Below are experts of layer 3 (counted from 0) of a mixture-of-experts language model. Rows are named router (the router's row for the expert) and show model dimensions 256-383. Each number is 50 + 15 x the weight over its row's rms, rounded and kept within 0 to 99.
After each expert's rows: "gets" lists some tokens that make up at least twice as much of what it gets as of all text. This comes from a sample of Wikipedia text that the model never trained on. Tokens count by the router's weight.

# expert 32
router:40 76 23 83 49 54 69 39 51 49 64 33 37 48 38 46 65 46 29 50 61 63 34 49 71 58 60 57 34 58 41 58 49 67 59 37 34 55 38 41 56 79 49 49 39 31 64 64 31 48 61 44 27 58 47 57 55 71 49 55 39 75 59 60 55 58 27 58 37 81 48 37 43 36 39 57 38 53 26 51 44 50 30 51 51 85 06 40 22 47 72 71 52 85 24 52 51 43 43 36 54 57 55 29 34 43 37 36 50 28 48 59 09 60 44 67 40 44 63 61 40 32 44 55 72 58 80 30
gets: " ", " (", "1", "(", " [", " (\""

# expert 31
router:69 46 58 64 63 41 50 44 55 48 60 43 56 47 56 53 22 46 62 62 42 68 61 68 43 69 61 42 55 40 65 36 65 51 47 64 40 55 30 69 48 55 50 60 48 41 60 24 58 59 62 68 64 62 58 41 36 49 50 47 46 66 65 20 45 32 55 59 19 54 47 67 65 45 71 45 51 59 43 59 49 47 59 62 73 59 25 36 29 68 54 43 43 47 50 75 42 08 53 65 38 49 40 55 64 70 36 17 65 44 77 54 64 74 39 63 69 52 67 35 56 65 44 48 65 42 47 81
gets: " as", "er", "ad", "et", "op", "ap"

# expert 16
router:47 35 26 57 24 50 71 53 61 37 21 77 73 58 53 43 47 12 69 57 59 34 56 61 24 32 60 96 71 45 38 39 44 57 68 40 35 42 33 42 55 52 38 37 37 52 59 44 32 43 72 63 43 35 38 38 52 55 35 60 51 44 50 57 47 58 39 44 41 77 59 64 20 65 48 66 23 45 36 28 47 51 30 34 68 48 68 54 59 47 62 44 64 61 60 31 55 54 64 47 34 23 51 56 63 63 76 36 44 74 61 50 40 59 61 48 60 39 35 55 41 48 49 44 50 56 57 43
gets: " of", " at", " from", "b", " Man", " Time"

# expert 45
router:67 57 67 50 29 45 65 51 69 60 47 35 60 43 29 54 31 47 33 26 54 48 44 55 37 29 68 35 53 45 50 33 34 48 65 26 40 39 32 56 31 39 50 56 70 32 46 59 57 36 37 40 36 35 54 76 49 39 55 81 58 68 22 68 59 56 72 44 60 46 44 23 60 48 83 60 51 59 66 40 47 43 62 38 33 29 49 38 39 32 64 44 54 64 53 60 38 65 64 48 43 40 51 56 57 19 40 41 31 31 62 14 54 59 48 49 37 35 59 37 53 54 76 39 15 41 28 23
gets: " =", " G", "us", "p", "ie", " World"

# expert 28
router:47 53 72 19 50 53 14 42 28 39 25 46 62 38 70 65 51 74 43 41 47 35 46 66 35 51 67 37 22 52 43 67 51 54 42 57 33 47 36 34 35 24 48 59 51 66 75 22 65 66 16 55 39 44 53 50 75 50 51 46 36 37 80 51 65 64 60 26 20 00 27 58 65 91 31 43 63 34 55 59 49 51 52 54 69 65 62 55 41 57 53 35 39 47 46 59 76 60 55 62 56 56 42 52 66 54 33 50 49 29 42 46 75 49 46 64 38 36 43 57 34 32 67 54 34 29 18 67
gets: "5", "4", "6", "8", "3", "7"

# expert 29
router:59 67 52 36 49 30 42 61 65 26 64 54 75 44 47 64 46 55 41 47 51 60 45 82 43 54 38 50 34 42 18 43 44 49 53 99 23 59 49 47 74 48 63 19 48 65 53 61 50 36 31 46 51 58 86 46 63 47 47 52 35 45 38 44 44 72 41 99 19 49 42 58 32 40 65 58 46 49 76 45 43 46 42 37 50 38 66 08 40 56 52 55 17 33 56 42 54 73 48 41 56 30 56 36 71 66 68 56 64 82 30 69 11 56 27 34 62 48 55 40 39 53 37 60 70 42 74 15
gets: "\n", " W", "K", " Cl", "B", "G"

# expert 14
router:34 30 43 50 52 54 59 22 58 62 54 37 50 40 33 64 21 39 74 50 46 62 56 53 45 21 63 47 52 53 49 52 47 78 66 70 27 45 54 36 24 53 41 27 47 55 46 51 46 59 33 63 61 27 44 38 50 71 61 35 57 21 47 72 32 60 61 47 38 38 55 20 44 63 50 51 62 62 52 48 42 57 45 42 35 45 74 24 48 56 42 74 53 53 45 48 53 53 48 57 83 37 24 77 10 73 63 37 31 10 55 41 48 46 59 57 67 80 39 53 29 69 46 62 20 45 25 39
gets: ".", "N", " N", ").", " South", "x"

# expert 6
router:83 46 30 65 42 57 30 61 36 25 60 16 35 61 65 84 66 62 20 43 50 37 57 36 57 64 48 50 61 20 82 42 81 66 47 30 48 54 47 45 65 49 78 70 43 35 39 54 84 54 67 37 63 35 54 76 28 19 59 63 44 24 49 80 56 44 50 50 63 46 63 35 52 54 58 40 37 47 58 47 50 47 48 43 61 61 60 60 48 53 42 26 51 51 62 43 37 61 31 62 23 69 52 45 66 67 73 69 64 48 40 33 89 66 53 52 61 75 60 56 71 39 54 62 29 43 30 53
gets: " that", "ers", " would", "}", "ant", " can"

# expert 9
router:56 57 24 34 37 55 53 42 58 42 30 55 41 64 41 78 50 66 31 33 50 50 45 46 25 34 35 40 32 36 38 56 45 45 35 35 35 87 45 72 42 82 17 42 62 42 35 71 74 50 47 38 69 34 61 26 60 14 39 47 32 69 63 63 58 40 25 39 56 35 60 25 61 70 59 64 58 49 34 45 89 52 69 57 60 35 58 53 31 55 63 50 65 36 21 37 62 54 72 43 61 53 45 39 33 35 49 40 46 61 64 41 58 33 42 54 45 50 48 44 50 29 66 45 55 57 48 19
gets: "1", "2", "4", "5", "6", "7"

# expert 2
router:49 38 43 67 53 48 51 12 36 61 37 27 53 43 68 43 43 44 72 46 61 21 66 50 88 67 61 78 60 52 52 39 52 58 77 72 53 34 51 56 35 59 42 43 53 40 60 67 44 38 40 47 74 41 27 53 64 55 44 53 58 61 25 33 41 47 44 37 41 54 24 52 71 60 55 61 70 57 43 12 56 61 41 58 38 42 45 62 62 20 63 45 53 67 51 54 54 34 46 61 53 75 20 25 68 59 63 61 38 41 49 76 49 29 59 72 56 32 50 59 46 51 56 63 72 55 61 10
gets: "L", " ", " more", " known", " School", " based"

# expert 22
router:47 71 48 44 21 50 44 60 60 63 40 69 53 35 44 37 29 44 61 53 54 27 47 58 64 37 37 35 73 48 33 55 78 53 46 42 21 54 32 57 56 32 52 58 43 21 35 69 40 57 53 48 40 37 38 49 76 45 35 53 25 65 43 51 57 71 56 59 41 62 50 48 19 35 83 52 54 47 48 46 48 66 67 57 27 64 46 44 20 47 50 33 63 71 60 58 56 63 32 59 75 54 57 83 40 57 58 42 69 48 42 52 65 41 58 58 39 58 23 47 47 10 46 61 55 41 37 57
gets: " |", ")", " V", ";", " State", " Re"

# expert 33
router:36 45 23 43 39 22 33 63 39 42 16 38 58 53 80 49 78 79 46 81 54 47 48 41 24 49 60 36 38 91 40 71 44 66 72 29 61 69 43 63 37 38 10 47 36 27 48 43 44 48 69 43 35 46 52 28 32 41 41 57 61 53 29 65 64 64 33 18 71 64 55 56 66 82 76 31 44 34 61 36 62 37 32 58 42 44 44 43 42 47 60 42 71 62 36 51 19 67 69 47 35 33 58 40 79 50 44 48 73 42 76 35 39 61 75 50 85 53 37 60 45 43 51 67 75 40 39 75
gets: "\"", "ing", "ure", "ial", "ling", "ating"

# expert 39
router:54 53 41 23 45 70 58 48 42 40 42 50 54 38 50 41 50 27 40 57 71 32 40 43 32 37 60 37 47 82 25 70 51 74 79 12 43 41 31 50 44 56 44 39 56 78 31 64 62 28 42 47 41 92 32 53 32 40 36 54 54 37 39 62 35 58 52 61 51 49 71 54 68 64 53 39 55 69 39 39 57 55 39 34 62 28 45 22 24 40 53 43 49 36 46 37 47 58 26 59 37 78 37 07 54 63 37 27 32 72 56 50 20 42 58 46 79 60 62 82 43 24 52 57 71 31 34 41
gets: " –", " -", " —", " season", " game", " capital"

# expert 20
router:56 45 60 51 49 57 57 48 74 32 60 73 56 25 54 37 55 29 48 51 24 40 63 65 44 54 26 55 69 41 60 83 70 51 63 43 41 50 51 41 36 37 45 60 27 48 57 55 72 32 24 58 59 37 14 63 48 19 58 63 62 42 71 66 73 59 15 57 32 71 53 58 47 47 47 34 51 34 37 78 78 31 65 65 27 32 49 51 62 39 43 24 39 48 41 31 45 52 54 75 69 41 82 59 28 26 48 57 58 43 36 46 34 49 46 31 44 66 26 67 22 77 28 67 18 50 41 27
gets: ",", " in", ";", " d", "),", " re"

# expert 35
router:49 47 67 67 59 63 33 39 40 80 65 59 34 68 51 51 66 20 56 60 49 43 53 46 38 46 45 49 65 49 39 39 49 58 45 72 35 66 72 48 58 65 29 26 48 41 49 51 29 32 67 45 32 65 37 40 69 64 55 45 56 39 33 58 45 19 53 66 47 51 12 47 40 85 20 50 69 52 30 68 47 47 48 32 49 40 47 27 47 41 58 66 54 23 74 34 65 71 44 46 43 32 50 31 39 18 68 39 52 60 44 54 40 66 89 45 37 80 20 73 57 52 46 45 22 36 54 45
gets: " E", " St", "z", " Z", " O", " f"

# expert 41
router:62 33 62 52 59 61 32 42 67 09 37 15 41 29 37 61 42 74 48 50 73 57 56 34 43 48 54 40 29 49 89 48 38 63 27 24 61 50 76 67 34 50 56 34 43 62 62 36 17 52 81 52 35 54 34 51 29 49 53 72 50 60 30 81 53 32 60 87 69 36 42 96 27 49 61 46 50 31 50 59 70 60 59 54 46 87 29 64 69 56 71 43 67 64 50 32 16 44 22 67 46 53 34 52 49 30 43 46 62 50 65 27 35 34 76 70 63 71 44 46 49 16 44 69 64 52 82 00
gets: " he", " it", " which", " He", " C", " It"

# expert 17
router:35 28 42 41 69 39 36 39 27 62 74 49 49 66 68 35 79 51 57 48 35 42 28 40 68 72 61 46 48 69 42 53 40 18 53 53 46 48 85 31 31 41 53 63 61 53 33 56 52 41 68 50 23 31 64 50 47 60 53 47 34 26 62 22 51 35 51 24 47 61 45 30 23 47 43 35 44 53 47 46 70 43 24 38 64 49 61 53 49 52 66 30 40 75 64 69 49 81 24 48 47 50 53 50 52 45 49 50 28 39 58 60 38 37 24 58 56 23 30 44 63 59 54 56 03 25 94 62
gets: "==", "\n", "C", "I", "O", " War"

# expert 27
router:41 73 45 45 51 49 52 40 48 64 56 48 58 63 58 43 63 65 52 35 51 45 47 62 22 75 21 84 55 76 32 42 60 15 32 39 37 08 19 68 43 60 43 35 38 51 66 81 94 58 31 42 54 61 30 58 70 32 41 45 31 50 59 43 44 60 36 71 80 34 40 48 66 58 33 45 51 51 69 62 38 36 48 57 60 58 51 45 57 46 41 18 37 25 54 35 52 22 78 63 70 35 34 49 53 52 46 25 58 75 51 39 37 36 32 50 53 55 42 55 51 51 12 71 72 63 41 50
gets: " is", " are", " during", " became", " than", " n"

# expert 42
router:26 51 30 38 46 61 39 70 52 46 58 36 43 47 58 64 26 53 35 81 60 75 46 57 52 39 46 50 60 65 42 58 46 63 34 38 48 42 58 45 50 47 54 46 69 41 33 48 31 66 61 58 33 59 45 27 57 58 46 79 55 49 70 35 40 46 52 64 38 66 46 38 71 52 69 47 46 28 51 27 35 62 58 32 48 42 56 53 48 61 49 53 45 62 32 30 85 37 25 43 48 36 64 55 63 55 42 61 43 56 66 64 62 86 54 52 39 52 56 33 50 64 14 55 68 43 60 44
gets: "|", "8", "9", "6", "7", "4"

# expert 37
router:60 65 64 27 41 66 36 53 39 51 42 54 69 47 60 52 59 52 68 31 47 38 63 58 30 57 68 36 44 75 82 57 39 40 50 50 41 28 41 39 50 50 68 38 30 34 63 35 59 49 34 66 48 79 24 56 89 39 36 72 41 44 72 55 67 61 33 33 22 64 39 57 70 44 51 39 55 66 61 66 40 29 46 05 89 26 56 47 28 47 68 51 58 58 48 28 33 66 32 48 56 29 40 36 44 36 64 71 12 58 48 28 72 39 55 84 53 81 81 76 42 59 56 52 60 45 46 35
gets: "===", " also", " ===", "====", " work", "ations"

# expert 8
router:34 60 57 12 38 57 70 36 17 56 44 90 67 16 39 49 46 48 28 56 53 46 48 69 40 70 44 58 72 65 60 61 54 65 37 45 51 27 54 37 26 63 51 41 39 26 47 62 45 38 23 48 55 59 36 34 49 49 56 32 64 58 48 67 39 54 33 52 35 47 58 39 45 60 59 46 42 68 35 71 64 38 47 43 18 26 40 57 96 52 29 42 41 55 51 41 29 33 77 49 67 43 40 62 54 51 51 54 33 39 38 44 75 69 56 54 52 57 25 55 63 62 57 54 67 54 55 35
gets: ":", "),", " against", "):", " b", " said"

# expert 5
router:48 57 11 56 53 76 41 34 78 39 47 44 17 63 69 38 47 47 74 18 44 31 59 22 79 58 47 64 54 29 37 57 37 55 51 34 23 64 69 61 26 60 40 39 70 36 29 27 53 38 65 51 55 42 50 39 50 48 48 51 56 78 35 43 30 50 59 46 70 58 45 42 36 42 45 49 68 76 50 61 39 35 18 37 59 77 37 38 59 44 73 29 38 49 50 24 47 57 66 48 51 46 48 45 65 37 41 60 25 45 42 18 98 55 67 58 43 44 30 70 57 71 47 59 29 76 28 68
gets: "\n", " de", " Le", " per", " La", " De"

# expert 12
router:34 62 44 30 43 62 60 54 67 81 46 20 43 49 56 47 42 76 42 41 68 57 32 62 81 66 50 56 57 42 25 30 57 44 81 59 47 37 26 33 60 36 66 45 43 87 75 51 37 49 59 50 52 37 43 37 54 74 39 50 54 53 36 57 45 51 79 36 37 66 55 62 66 36 31 60 63 44 65 64 63 48 62 50 36 20 46 58 51 54 48 37 39 34 38 58 50 41 39 44 42 30 35 39 45 39 55 46 39 56 66 49 55 21 61 50 60 50 65 41 41 57 56 34 70 59 51 37
gets: " and", " his", " A", " &", " other", "R"